config.toml
d_expert = 112
moe_layers = [0, 2, 4, 6, 8]
routed_scale = 1.73
groups_per_token = 4
init_std_qkv = 0.0258
warmup_steps = 50
doc_mask = false
Below are experts of layer 4 (counted from 0) of a mixture-of-experts language model. Rows are named router (the router's row for the expert), gate (a neuron's input weights, with its number), up (a neuron's input weights, with its number), down (a neuron's output weights, with its number) and show model dimensions 280-319. Each number is 50 + 10 x the weight over its row's rms, rounded and kept within 0 to 99.
After each expert's rows: a language model's description of what the expert responds to. This comes from a sample of Wikipedia text that the model never trained on.

# expert 40
router:42 35 51 55 43 51 61 45 62 62 43 55 43 31 40 63 61 57 33 38 41 65 58 48 52 53 63 59 39 61 66 43 63 43 66 63 41 39 55 67
gate0:50 49 72 60 45 61 55 32 56 49 30 43 41 48 40 46 44 46 35 53 51 71 55 34 47 58 53 59 45 57 64 49 53 56 64 57 35 46 55 51
up0:49 53 69 67 49 64 43 32 64 49 40 38 35 52 38 49 38 59 35 52 44 62 54 32 56 54 51 72 38 51 55 53 50 59 65 61 32 35 60 58
down0:49 51 59 52 55 27 54 55 61 53 58 52 56 62 56 52 56 50 39 46 43 55 47 33 48 62 37 62 46 46 39 41 48 70 57 64 60 38 48 23
gate1:53 51 58 57 57 47 52 52 66 54 35 49 35 56 60 61 46 52 51 41 40 60 57 29 54 46 63 49 59 54 53 30 48 46 41 53 42 52 52 64
up1:56 55 58 50 64 42 54 43 65 48 34 52 34 60 61 62 49 55 51 42 41 58 57 32 50 43 60 51 57 56 50 32 55 42 42 55 44 49 55 61
down1:48 54 55 54 36 36 49 51 50 53 34 59 58 48 39 46 63 48 48 48 39 53 43 52 62 36 41 61 59 47 64 36 51 55 38 53 47 42 34 37
Word-initial stems that are completed by the next token, like laun(chers), agre(ement), activ, continu, design, plus music and guitar terms.

# expert 52
router:36 45 65 66 39 61 51 47 59 61 41 45 43 39 42 65 49 61 26 44 33 64 60 40 53 48 52 62 48 63 52 49 66 37 54 53 41 47 48 61
gate0:55 49 35 71 49 56 49 56 62 63 43 47 44 39 44 48 56 68 44 30 46 52 46 47 62 50 54 43 41 59 40 53 56 58 54 55 53 63 38 60
up0:49 48 63 35 48 47 52 41 44 34 61 53 65 62 56 52 42 35 58 68 54 51 54 52 36 52 48 60 60 43 58 53 42 44 47 49 45 39 60 41
down0:68 37 58 37 65 66 34 60 49 59 67 49 50 56 43 33 54 54 38 28 60 26 34 54 47 73 54 43 50 55 59 41 52 52 36 52 73 45 44 52
gate1:54 31 56 63 42 63 55 49 59 50 28 67 40 51 38 41 45 55 40 47 54 64 53 28 65 49 57 61 56 54 69 46 53 55 69 58 40 61 57 40
up1:59 38 41 52 49 44 73 58 64 57 40 58 35 24 42 51 54 36 37 66 30 45 67 33 72 51 59 51 47 47 51 31 34 48 72 56 39 72 69 45
down1:60 59 45 55 65 54 51 49 62 42 50 48 61 30 64 42 60 55 51 55 42 42 46 54 48 46 54 53 49 43 42 45 44 36 39 64 46 56 60 39
Line breaks ending table rows or following dates in match listings ("July 3", "9 April 1966"), plus some periods and "of".

# expert 6
router:50 45 68 55 32 71 52 45 67 43 48 30 37 53 45 62 52 65 43 43 32 66 59 51 67 52 47 60 50 47 63 42 52 36 56 62 43 44 53 63
gate0:53 64 58 50 48 57 65 48 75 56 68 67 44 36 32 56 52 52 39 50 59 47 57 51 46 46 57 44 51 37 59 46 55 39 62 47 57 55 66 51
up0:56 57 56 54 52 61 66 46 76 55 70 66 45 37 26 56 41 44 34 50 63 65 67 63 44 53 60 43 42 30 57 40 43 44 61 43 56 52 65 49
down0:65 35 38 49 52 65 41 32 46 63 36 37 61 57 56 49 56 43 43 64 64 64 66 58 49 74 39 58 56 41 59 64 57 44 53 46 35 47 60 47
gate1:53 52 53 67 53 65 50 46 60 40 25 67 44 45 49 54 51 76 55 55 60 51 48 81 58 40 59 69 44 44 65 52 55 32 61 47 48 48 60 68
up1:49 49 53 40 35 34 33 54 41 62 70 40 56 50 50 55 38 41 53 56 40 50 58 30 44 56 45 44 49 43 35 53 48 50 53 68 47 58 51 39
down1:52 57 46 57 57 39 68 62 60 34 49 49 53 49 53 40 54 53 45 43 35 52 43 48 52 66 61 53 56 51 38 66 55 57 56 65 53 52 36 45
Short consonant-vowel fragments inside rare proper names after an initial capital, in species lists and biographies, such as Ru-ar-aidh, P-emb-a, St-ap-les.

# expert 56
router:50 45 56 64 44 69 66 52 64 57 38 42 43 59 49 61 56 79 40 40 25 61 51 53 61 45 48 64 48 52 62 50 59 36 46 72 41 50 56 70
gate0:61 41 67 37 58 37 54 34 50 45 45 41 57 47 63 66 42 49 36 44 64 48 59 43 55 53 42 71 59 53 59 52 61 45 41 59 42 48 41 59
up0:57 47 68 36 57 40 54 33 51 46 43 32 51 46 60 76 46 48 42 40 54 50 52 38 65 53 40 68 58 52 64 56 62 42 38 58 44 47 40 64
down0:46 57 52 38 52 60 62 52 45 47 48 51 46 58 45 52 44 67 56 51 62 51 43 56 60 52 65 48 74 52 46 49 22 41 42 56 52 57 56 53
gate1:51 64 58 68 42 55 61 60 52 61 45 47 36 47 68 63 47 61 40 64 42 63 41 55 41 56 61 62 49 31 60 49 48 53 45 68 40 40 26 57
up1:59 56 66 50 44 56 53 45 72 46 54 47 42 61 62 56 42 38 59 46 50 48 60 57 46 50 54 62 64 61 45 48 52 53 30 68 58 53 52 41
down1:50 61 45 50 52 42 47 55 56 72 57 49 46 54 45 57 27 44 52 55 51 50 36 44 48 50 68 44 52 51 52 55 42 41 59 55 40 52 44 62
Middle fragments of foreign proper names after a capital letter, often with diacritics, e.g. S-og-ndal, E-ub-ank, L-oph-othorax, Gi-ac-inta.

# expert 1
router:44 39 60 58 47 63 51 44 55 59 46 63 37 50 42 58 54 57 44 56 45 65 68 46 64 53 49 66 45 47 53 51 64 36 65 55 41 64 55 52
gate0:41 56 58 70 34 65 55 44 58 46 46 50 37 45 24 40 36 49 38 43 59 57 63 52 55 40 60 57 38 50 58 38 70 52 59 71 37 49 60 63
up0:38 60 57 67 37 56 52 46 59 46 48 53 31 42 23 39 35 46 37 44 57 58 65 60 49 38 58 53 43 42 50 33 67 49 59 72 37 52 52 62
down0:37 47 53 51 35 57 49 73 54 55 56 67 53 52 53 41 60 56 50 44 37 44 43 19 59 53 50 49 53 42 49 51 65 54 47 35 51 35 54 55
gate1:47 51 60 63 41 69 62 45 78 51 49 42 38 46 57 46 46 48 35 38 41 49 48 48 57 35 58 47 52 66 77 48 61 50 56 52 43 47 60 70
up1:51 45 39 34 57 28 37 51 22 49 51 55 61 56 45 56 48 59 62 61 57 57 55 59 45 62 42 52 50 34 31 52 40 42 45 53 59 50 43 30
down1:67 48 58 45 61 32 51 60 48 57 49 56 40 42 63 43 35 52 33 62 54 60 33 54 42 61 38 48 35 35 65 53 73 50 57 46 45 69 61 48
Single capital letters or short capital pieces starting a proper name or title, often after a heading or punctuation, e.g. O(learia), Al(ways), Y(ale).

# expert 44
router:45 32 56 57 41 50 66 49 57 60 40 54 54 42 33 55 47 55 27 48 39 59 57 45 48 64 53 58 46 58 55 45 57 43 68 54 44 71 51 61
gate0:47 53 56 54 35 61 62 39 50 50 47 52 29 38 42 64 49 66 44 43 44 64 63 41 54 54 56 59 64 52 71 44 63 32 67 51 32 60 60 45
up0:52 65 57 32 38 50 56 43 58 44 47 70 28 42 38 57 42 61 44 46 29 54 48 41 53 50 60 45 60 51 54 23 56 30 63 43 42 49 56 41
down0:47 49 42 46 53 45 34 57 49 69 42 60 57 36 53 42 37 59 32 42 36 51 39 50 51 78 45 35 31 60 52 46 49 55 55 36 55 54 46 59
gate1:49 47 46 78 44 71 51 49 65 62 49 52 41 46 46 57 39 57 48 31 45 64 56 43 55 39 59 50 46 53 57 47 47 45 64 57 28 51 59 60
up1:47 52 54 21 58 31 49 54 42 42 53 45 64 60 52 50 64 45 56 71 59 42 34 47 47 63 38 48 50 47 41 55 57 55 34 40 71 52 47 40
down1:55 55 60 42 52 37 51 65 49 62 61 66 54 61 33 50 30 33 40 39 46 58 44 41 42 49 65 65 52 40 47 45 63 53 68 33 53 71 44 43
Opening stem piece of a longer content word, e.g. phil(anthropic), lear(ners), screen, legisl, Arch, tax, cinem.

# expert 45
router:51 34 58 58 38 56 60 46 61 61 39 51 41 45 35 58 66 62 35 44 45 61 58 41 65 59 56 57 46 57 57 38 59 42 61 60 40 70 57 61
gate0:47 57 57 75 48 70 47 55 80 42 40 67 55 55 55 57 50 59 45 56 33 62 42 44 53 38 55 45 51 56 60 45 40 56 46 56 47 56 50 71
up0:51 46 49 26 62 28 60 51 33 57 59 38 42 37 55 43 62 42 41 51 71 41 53 48 47 69 53 53 53 34 40 59 67 44 50 46 53 46 46 29
down0:52 53 51 55 32 35 63 42 57 54 57 43 48 55 54 44 46 40 44 41 62 46 55 44 52 34 44 50 55 51 36 49 63 54 40 61 55 61 55 49
gate1:41 24 58 41 34 62 50 49 70 44 47 59 42 43 54 63 52 50 48 35 28 56 52 51 56 47 50 51 55 48 60 55 72 50 52 39 40 42 49 59
up1:57 71 49 56 57 38 43 53 24 59 51 36 59 58 52 35 51 47 50 60 68 47 48 51 43 54 54 50 48 55 44 47 32 54 42 64 55 60 46 47
down1:37 61 62 56 60 64 42 52 42 63 65 39 60 39 40 54 58 42 66 51 56 41 55 38 42 57 48 55 44 39 69 57 39 28 40 35 51 54 58 48
First pieces of split words or names, such as inter, Com, Ac, high, Spring, emerg, often in capitalized proper names or compounds.

# expert 59
router:59 44 62 72 42 62 38 38 59 49 34 52 47 46 44 63 47 50 47 51 41 57 61 45 49 53 58 65 51 50 57 53 57 33 54 57 33 42 53 52
gate0:55 28 51 48 58 55 31 44 41 43 42 46 52 51 44 42 46 49 47 52 34 60 47 46 46 52 48 49 33 41 48 47 73 60 50 62 43 42 58 46
up0:56 27 47 48 58 60 32 44 41 44 42 47 57 53 43 44 45 53 47 48 37 60 52 49 48 50 46 41 32 40 48 47 73 61 49 60 42 47 59 46
down0:48 45 30 69 43 47 37 48 56 55 45 61 54 53 51 43 38 43 49 65 45 58 47 40 52 56 43 51 65 25 46 53 68 59 61 34 50 47 42 41
gate1:56 50 67 45 46 53 43 54 68 43 34 44 47 44 59 53 52 35 59 53 67 51 75 41 40 54 54 60 57 62 38 53 40 42 41 47 51 54 40 49
up1:52 49 64 44 47 56 42 54 64 46 38 43 51 44 57 55 54 41 58 54 64 52 69 43 44 55 53 55 57 61 40 55 35 43 44 54 52 50 39 46
down1:50 49 44 51 53 73 32 54 63 43 52 70 60 33 46 49 58 54 50 44 47 62 51 59 52 33 62 37 50 63 41 66 56 45 47 39 38 52 51 65
Inner syllables like ro, li, ri, ou, tri inside surnames and foreign words (Coulibaly, Petrov, Parroquia), plus pipes in tables.

# expert 57
router:39 47 60 50 42 55 60 53 60 64 42 35 40 50 45 66 63 55 35 39 54 71 61 44 58 50 58 54 32 59 63 37 71 47 60 62 34 57 50 60
gate0:62 51 59 65 45 55 51 30 40 52 51 60 41 64 51 55 51 56 43 46 39 50 68 35 48 40 53 56 46 41 53 39 68 58 58 70 39 45 63 69
up0:61 49 59 65 50 56 56 27 37 49 50 59 41 61 52 53 52 53 46 43 39 55 69 36 49 39 55 58 49 38 56 41 75 57 61 70 38 43 60 69
down0:55 55 39 30 66 67 46 36 27 45 64 71 36 47 57 53 52 38 62 55 56 52 52 50 46 65 46 55 54 59 54 51 37 52 60 38 42 46 32 41
gate1:38 49 57 73 48 48 51 36 39 48 47 52 28 53 30 53 36 47 55 45 46 59 59 31 49 47 47 60 46 50 60 52 54 54 37 69 27 52 55 63
up1:58 51 46 35 52 49 64 60 62 50 58 44 63 58 70 46 63 55 43 48 49 45 27 53 55 45 44 51 55 46 58 47 39 57 60 44 63 51 47 28
down1:43 56 38 52 35 50 59 61 39 50 42 49 52 42 65 45 38 58 64 56 68 50 52 50 39 37 39 42 46 60 45 49 27 66 45 60 54 34 58 56
Middle pieces of foreign or technical words, such as taxonomic Latin, Slavic or Romanian names, chemical terms: -cin, -kov, -osaur, -stad.

# expert 46
router:46 52 58 54 29 60 45 54 63 68 48 52 48 38 53 49 49 54 34 46 45 61 57 39 47 51 54 59 34 74 66 47 78 48 66 54 36 54 54 66
gate0:51 37 63 39 53 47 43 45 59 46 45 39 44 54 49 46 49 45 63 66 26 67 56 46 49 73 48 71 59 59 49 58 67 48 51 34 50 58 48 31
up0:50 35 63 39 53 44 37 50 52 47 38 40 38 54 43 43 55 45 64 66 29 66 57 52 46 75 47 78 54 54 47 59 67 46 52 36 45 61 42 38
down0:43 58 70 70 57 52 51 42 41 55 43 53 41 65 31 50 66 45 41 64 61 50 54 61 54 56 45 43 41 44 56 55 59 50 51 48 44 54 57 59
gate1:37 48 75 38 35 63 41 47 31 41 49 48 49 56 59 73 69 63 52 55 31 64 60 43 40 68 40 61 53 47 46 45 29 57 45 42 36 52 72 60
up1:61 50 27 60 63 33 57 47 70 60 52 49 46 41 43 28 31 35 49 51 69 38 46 58 56 37 64 44 44 54 48 51 70 41 53 53 62 54 31 38
down1:50 65 53 75 50 50 49 33 53 52 46 44 37 43 41 45 58 50 67 48 45 68 49 58 39 62 63 62 40 47 43 48 54 59 45 47 62 41 44 42
Final pieces of foreign personal and place names ending in a vowel, such as Tan-aka, Enkid-u, Barbor-a, Subrahman-ya, mostly in tables and sports lists.

# expert 31
router:52 40 59 61 38 53 54 46 61 46 47 58 46 41 40 65 54 62 43 38 50 59 61 40 54 57 52 58 46 52 56 50 61 43 58 55 41 55 64 68
gate0:35 44 66 63 36 47 53 37 55 69 40 42 29 43 45 65 50 69 45 52 57 65 56 48 72 49 55 66 38 61 52 44 73 31 68 50 47 53 53 51
up0:42 39 64 65 39 47 60 41 53 66 45 45 29 44 48 70 51 75 42 50 48 65 49 55 56 56 53 60 43 66 53 40 62 37 72 48 47 50 58 44
down0:57 53 62 56 38 68 67 31 60 52 71 68 47 50 37 75 61 35 58 44 51 41 65 31 50 53 52 48 51 66 37 51 48 54 52 44 65 60 61 53
gate1:59 42 53 43 32 67 61 53 72 44 38 45 50 55 39 45 44 36 32 48 43 65 36 32 52 59 68 56 45 45 60 44 38 43 68 61 46 46 48 64
up1:52 48 51 35 41 52 50 50 86 39 39 43 67 43 36 52 49 40 38 42 55 50 46 34 44 54 68 48 40 39 39 36 47 48 65 65 49 38 63 56
down1:47 51 68 76 61 54 45 44 50 45 49 48 55 42 52 44 43 37 47 46 50 45 61 54 56 36 55 47 48 26 47 39 51 48 51 48 53 51 52 44
First word after headings or line breaks, such as By, In, month names, articles a, and pipes starting table rows of asteroid data.

# expert 17
router:47 46 50 58 36 57 62 39 57 54 37 44 42 48 41 61 42 61 23 44 45 65 61 46 58 65 55 61 43 50 62 38 58 41 62 60 42 62 52 51
gate0:37 51 56 57 42 51 46 53 51 70 31 63 65 48 49 72 49 57 44 40 45 57 50 54 56 60 63 58 61 38 49 35 47 55 46 66 23 44 51 57
up0:63 52 51 49 58 48 48 35 52 38 63 34 40 54 43 35 53 47 51 57 42 56 42 51 49 41 41 54 41 61 65 63 57 58 55 36 77 46 45 44
down0:46 49 27 33 25 39 47 61 55 57 31 67 55 52 39 42 51 55 39 43 57 45 34 38 74 18 49 41 45 69 56 38 63 51 51 46 51 60 65 47
gate1:54 42 46 51 51 60 49 55 52 45 54 48 64 38 33 72 55 64 35 46 26 65 59 49 64 55 47 53 48 52 67 37 60 42 55 59 34 46 50 45
up1:54 43 53 60 52 46 60 61 34 55 52 35 46 51 62 35 43 40 62 67 36 55 56 51 43 47 43 40 37 35 41 36 47 56 33 39 77 55 59 35
down1:48 43 50 63 60 55 44 59 51 64 57 58 73 39 37 38 44 43 61 52 36 46 39 47 50 43 60 50 64 64 49 60 67 63 46 42 45 60 43 35
Common nouns naming a field or setting, usually modifying a following noun: television personality, railway division, film actress, football, home, airport.

# expert 61
router:46 34 56 61 40 56 64 38 70 55 43 49 44 36 45 55 52 57 43 49 37 64 67 41 53 49 56 59 38 63 57 50 59 43 60 65 39 55 52 62
gate0:50 34 54 60 45 37 43 48 44 42 64 52 49 55 37 39 36 54 53 53 47 60 59 33 75 48 48 44 36 52 33 50 56 57 27 57 47 38 53 42
up0:48 30 54 57 45 36 43 48 40 43 63 54 47 54 35 42 38 52 51 49 51 60 58 35 78 47 50 47 33 55 32 48 55 58 28 57 50 41 58 43
down0:53 45 47 50 47 53 61 46 36 49 47 47 44 56 71 68 61 42 62 60 51 32 49 41 60 61 58 56 46 50 58 49 50 57 33 41 37 41 46 63
gate1:47 49 40 36 44 63 46 51 47 49 38 55 45 47 68 43 54 41 62 45 63 54 65 45 56 51 49 54 46 57 38 67 38 49 30 54 48 38 46 63
up1:54 48 58 66 57 40 52 48 53 48 63 45 54 52 31 57 43 58 37 51 36 48 32 57 48 52 49 45 50 40 63 33 63 53 70 52 51 62 53 43
down1:37 64 56 52 45 36 39 57 47 40 69 37 51 39 57 50 45 46 55 55 43 70 52 34 53 69 54 32 49 26 57 42 49 47 42 58 55 59 51 59
First three digits of a four-digit year like 201, 195, 187, in dates, birth records, headings and after in.

# expert 42
router:54 46 50 52 36 62 56 49 70 44 38 28 51 52 48 58 41 56 20 42 50 64 64 42 52 56 57 72 46 53 61 42 60 46 50 71 26 34 52 63
gate0:60 37 57 66 53 63 61 45 57 57 48 49 39 42 63 66 65 52 43 23 54 35 59 38 63 49 54 60 48 56 64 34 45 40 50 43 39 57 52 64
up0:54 41 59 52 54 51 50 57 50 47 32 44 28 41 55 53 61 49 48 43 42 50 42 22 59 49 46 48 40 55 52 39 38 55 37 48 55 39 58 59
down0:61 56 50 47 45 32 48 53 77 39 43 45 66 42 64 48 39 47 29 45 49 51 50 44 19 68 33 57 60 49 49 54 42 67 34 44 53 41 40 55
gate1:50 36 48 48 64 70 52 37 50 47 61 41 33 63 53 57 64 48 49 61 63 54 46 33 61 69 40 54 39 56 54 54 57 45 80 43 51 56 49 52
up1:55 72 54 43 33 45 57 75 48 39 50 46 63 40 48 58 52 62 42 41 45 32 51 42 57 43 60 50 59 52 58 70 47 66 43 38 44 48 43 62
down1:56 59 42 34 46 60 68 55 51 44 50 46 55 52 49 49 61 32 36 52 58 49 63 55 52 56 61 57 46 37 40 49 35 46 40 75 50 56 55 45
Final pieces ending a long technical or foreign word, such as Latin -ia, -um, -ae, -ensis, -ide, -ata, often in biology and chemistry.

# expert 18
router:37 45 75 63 45 62 56 43 63 50 52 51 36 48 48 65 48 58 41 36 21 64 62 42 56 46 49 60 46 63 56 43 51 29 66 62 48 52 54 59
gate0:46 58 54 57 51 61 49 56 49 49 68 32 35 48 46 64 52 65 43 41 30 68 55 54 49 36 57 56 66 36 55 46 64 54 53 36 35 54 30 35
up0:60 49 44 57 54 63 35 39 58 56 42 49 36 50 59 37 37 26 60 47 50 58 49 53 61 45 50 39 62 59 41 56 52 57 42 54 47 46 44 27
down0:56 63 53 61 55 31 50 51 54 38 48 45 38 57 41 44 50 56 29 60 49 47 45 38 59 49 28 56 52 52 68 50 30 49 82 54 39 53 38 38
gate1:54 53 39 59 28 33 60 44 62 41 30 62 33 79 57 42 66 39 39 48 54 44 37 28 40 46 62 63 62 37 42 58 51 59 51 46 59 55 53 66
up1:50 47 66 55 54 69 59 46 49 40 51 51 60 39 41 56 53 41 51 52 39 60 44 52 46 83 40 44 44 48 39 61 33 41 48 44 44 52 39 35
down1:44 51 51 64 35 55 74 49 66 45 39 55 60 39 75 39 53 45 55 43 49 48 51 42 66 42 47 56 52 44 59 55 55 49 57 65 38 42 33 42
Inner syllables of Asian, Spanish and other non-English names after Ch, Sh, K or T, such as Pu-ig-cerdà, Ku-z-minski, Ch-om-choengpaet.

# expert 49
router:53 47 69 62 34 62 42 43 73 63 31 51 36 47 52 59 56 63 37 43 38 61 57 28 65 54 56 58 48 60 69 53 67 40 45 61 44 46 64 64
gate0:50 33 61 60 48 35 62 35 53 55 45 49 47 70 48 45 40 42 64 67 62 58 43 34 55 43 40 74 40 37 50 54 48 36 26 63 54 60 42 48
up0:50 51 51 56 39 62 52 34 47 64 42 34 53 46 51 32 44 40 56 36 64 53 54 63 54 61 69 44 29 55 40 38 37 42 45 56 48 40 59 61
down0:51 59 60 56 54 41 43 60 50 54 73 53 41 46 40 45 62 51 40 58 36 61 67 41 54 49 33 35 61 49 34 48 60 44 53 42 56 62 43 51
gate1:50 61 58 58 51 57 55 30 71 42 51 40 52 51 55 52 38 38 60 56 52 64 40 51 49 53 52 74 46 60 60 64 53 36 48 59 63 51 47 43
up1:52 63 56 60 49 58 54 31 68 45 55 40 50 50 57 48 36 42 59 57 49 64 39 48 50 51 55 76 48 61 61 62 56 32 47 57 65 51 45 43
down1:50 46 40 50 47 40 59 68 61 58 64 70 27 56 70 58 66 42 59 49 36 51 58 56 42 59 45 44 52 50 53 50 52 59 53 31 54 28 48 52
Final pieces of non-English names, mainly Chinese, Thai or Spanish, such as en, ang, iz, h, after a capital first piece.

# expert 0
router:62 44 56 61 37 57 47 50 60 68 40 56 42 42 46 57 62 60 38 49 45 65 61 42 60 67 52 58 53 57 62 38 60 40 59 62 39 61 54 65
gate0:43 71 53 57 36 51 40 40 46 54 53 57 53 36 37 58 53 60 37 31 56 54 51 27 33 41 53 46 41 40 59 52 66 36 46 51 33 54 51 62
up0:52 36 37 45 55 34 52 56 53 45 55 39 44 57 56 44 58 41 46 66 30 49 38 56 65 67 47 54 48 49 45 48 32 67 35 53 68 63 46 61
down0:69 65 51 40 54 36 68 57 61 40 53 44 41 35 43 44 17 43 48 50 45 56 65 46 48 51 64 46 42 46 47 42 59 46 71 47 54 55 47 41
gate1:38 56 55 61 38 52 58 42 66 47 50 63 60 37 37 58 44 63 41 37 37 44 71 47 58 49 52 63 23 48 55 64 45 45 45 38 52 56 66 56
up1:54 43 53 26 52 41 47 64 50 35 60 36 53 57 56 52 50 45 54 56 59 51 36 44 38 43 54 48 62 38 47 50 49 59 50 60 46 49 46 42
down1:42 52 53 48 59 58 62 51 34 59 53 38 45 55 35 38 45 44 41 47 63 46 33 50 42 42 42 38 35 41 53 54 74 48 58 44 49 59 42 55
First pieces of personal names, especially surname particles and initials in sports tables and lists, such as Van, Di, Del, De.

# expert 41
router:45 40 50 62 39 59 58 48 60 63 38 35 42 52 35 56 63 62 36 47 43 65 62 43 61 53 53 59 42 50 57 45 64 42 65 63 39 45 51 63
gate0:50 53 62 57 25 57 56 40 48 52 54 42 44 47 69 50 53 56 42 41 55 74 64 36 64 60 51 59 53 50 25 40 58 50 59 56 42 50 35 57
up0:55 43 50 62 33 51 58 50 64 66 48 53 57 43 45 44 43 54 36 43 46 43 64 54 64 61 52 39 49 38 36 45 55 59 41 41 52 42 43 41
down0:53 50 51 58 59 48 37 45 47 54 42 46 48 51 51 39 38 48 60 53 51 63 40 67 52 65 55 60 50 70 52 42 45 41 33 45 48 39 42 59
gate1:56 55 45 57 38 47 53 67 67 53 42 58 39 48 51 64 47 63 46 43 46 53 40 32 60 56 50 58 35 45 74 34 42 46 43 59 35 49 58 50
up1:62 47 33 50 45 46 56 55 56 64 56 59 49 44 41 66 40 57 44 53 44 54 43 45 36 45 44 41 44 36 67 45 42 63 36 58 57 52 62 43
down1:53 68 61 53 45 44 52 54 48 58 56 51 55 52 28 65 43 31 49 70 51 39 62 57 47 46 56 52 54 56 45 42 35 57 53 60 52 50 35 49
First word piece of a word, often capitalized, such as Hy in Hybrid or Hyderabadi, micro, helicop, Is, phosph.

# expert 27
router:50 32 54 51 37 55 62 43 71 59 45 58 40 36 38 59 49 55 41 44 29 72 72 48 56 54 59 57 45 58 57 46 65 47 62 60 37 53 53 64
gate0:47 60 53 50 55 41 65 41 41 40 53 54 56 50 45 39 52 70 32 49 54 52 53 51 54 54 66 57 55 57 29 54 56 42 48 70 61 63 41 71
up0:61 46 55 45 56 56 66 47 53 45 58 55 59 56 34 41 30 72 30 53 58 61 39 50 43 48 53 67 55 47 67 37 77 55 54 63 53 48 48 49
down0:52 46 41 63 37 40 50 61 37 40 47 45 39 59 44 37 36 51 57 53 61 52 51 34 56 63 56 49 66 47 59 48 37 49 61 43 43 56 48 56
gate1:51 40 45 47 44 37 55 55 51 47 58 61 64 40 42 40 51 47 57 59 45 51 64 69 45 53 41 41 62 31 44 57 41 55 74 65 34 45 45 45
up1:50 43 44 45 46 36 52 55 52 49 55 62 62 42 45 44 52 48 56 61 45 52 62 69 45 50 42 38 63 29 46 55 42 55 75 66 34 42 43 46
down1:54 50 54 56 66 59 51 38 44 58 48 52 50 47 33 61 56 42 69 63 50 61 60 63 58 39 45 57 22 47 57 54 46 55 31 36 67 44 43 43
First three digits of four-digit years like 201, 198, 199, in dates, parentheses, date ranges and list entries.

# expert 2
router:48 50 70 61 37 63 58 46 69 55 35 42 45 41 44 56 55 62 39 44 51 62 62 40 56 49 59 65 50 59 62 47 66 40 65 60 40 49 61 58
gate0:44 57 55 57 36 42 42 65 55 44 42 51 56 35 34 44 49 64 54 36 11 44 56 35 49 49 55 44 47 62 43 35 47 55 63 75 37 51 44 47
up0:43 58 51 57 41 43 42 57 59 47 49 69 48 38 43 61 46 61 51 49 13 48 50 50 48 47 60 43 50 56 44 36 44 54 67 87 33 46 37 54
down0:38 42 35 44 43 49 42 38 48 41 64 64 49 53 57 49 56 25 46 55 82 39 59 57 40 45 48 59 40 37 48 41 57 40 45 42 42 56 68 53
gate1:49 58 43 65 34 55 48 63 44 52 50 50 60 36 58 64 44 66 44 51 50 63 72 54 50 61 42 36 37 50 54 50 55 51 65 63 36 56 45 91
up1:51 56 45 68 39 56 47 64 39 53 53 49 59 37 60 64 43 64 45 52 56 65 71 58 49 59 43 38 39 46 51 52 54 46 66 63 36 58 47 90
down1:59 48 59 63 50 56 57 54 46 55 65 40 53 53 65 32 54 48 61 61 54 37 35 56 62 53 56 58 38 66 64 39 55 38 44 52 59 65 52 66
Blank spaces and closing parentheses right before a pipe in wiki tables, e.g. election results, squad lists (MF, loan), filmographies.

# expert 20
router:54 30 61 60 37 57 52 52 59 58 42 46 39 50 43 55 55 58 34 43 43 59 63 39 54 63 51 62 46 59 56 42 58 41 58 64 41 66 54 64
gate0:52 64 47 56 44 60 56 55 66 59 44 44 44 57 62 43 68 43 40 55 58 48 64 59 45 30 68 63 59 53 61 53 56 48 44 64 57 38 59 63
up0:45 54 60 43 42 53 49 58 61 42 57 51 41 50 25 50 47 61 49 49 45 56 76 44 44 54 41 56 44 66 68 40 57 36 58 55 47 56 39 55
down0:47 37 26 44 39 43 51 42 42 54 52 71 49 52 51 55 51 40 41 38 57 68 53 43 51 50 39 70 36 40 58 48 45 45 60 31 52 49 41 38
gate1:50 57 69 48 42 54 56 39 60 31 50 54 55 45 51 54 53 41 59 58 40 63 53 25 49 44 50 52 43 55 50 59 54 50 50 63 19 50 44 56
up1:50 40 44 54 53 34 44 58 44 54 45 48 41 58 42 55 46 75 38 42 50 41 53 59 52 60 43 51 61 37 64 49 64 55 43 37 64 45 58 50
down1:38 47 37 44 53 60 63 50 41 56 49 43 62 51 47 51 53 57 42 43 39 52 41 44 55 59 37 59 45 48 62 46 33 78 71 50 48 49 47 58
Opening fragment of a noun or proper name after "the" or "of", often capitalized, e.g. Re(Deads), Ham(as), dict(ator), J(AK2), 195(9).

# expert 23
router:54 37 59 47 44 64 56 45 65 52 34 43 44 60 37 66 52 56 32 47 41 63 65 44 54 45 62 64 38 54 69 41 61 43 61 61 44 39 52 59
gate0:51 39 41 55 60 54 58 46 49 42 63 37 55 54 54 48 51 43 58 52 39 63 49 37 64 52 53 66 65 33 59 49 40 53 70 55 42 53 54 51
up0:49 36 43 43 56 42 58 53 44 41 59 47 63 59 49 61 42 38 56 60 41 56 53 27 55 46 53 63 59 40 58 47 26 49 64 67 42 51 44 53
down0:63 75 45 40 39 58 49 46 51 60 50 40 53 44 58 59 46 51 25 41 58 46 34 32 57 57 49 40 48 58 34 42 43 61 63 62 37 67 56 56
gate1:49 48 47 48 35 38 49 52 56 60 48 43 51 50 44 45 54 61 59 44 57 67 49 44 53 41 60 57 44 62 65 38 62 39 49 57 34 64 65 56
up1:46 43 55 47 49 60 58 35 57 58 64 48 52 58 46 52 54 70 49 43 47 49 38 70 50 48 47 63 49 52 36 54 40 39 56 36 63 47 47 53
down1:51 46 49 55 64 49 54 58 48 57 51 38 66 63 60 51 45 44 44 43 34 44 41 52 61 43 61 41 53 36 40 53 66 63 48 46 53 67 32 40
Separators and line breaks between entries in award lists, filmographies and museum or place lists, e.g. the semicolon after Saturn Awards, pipes, closing quotes.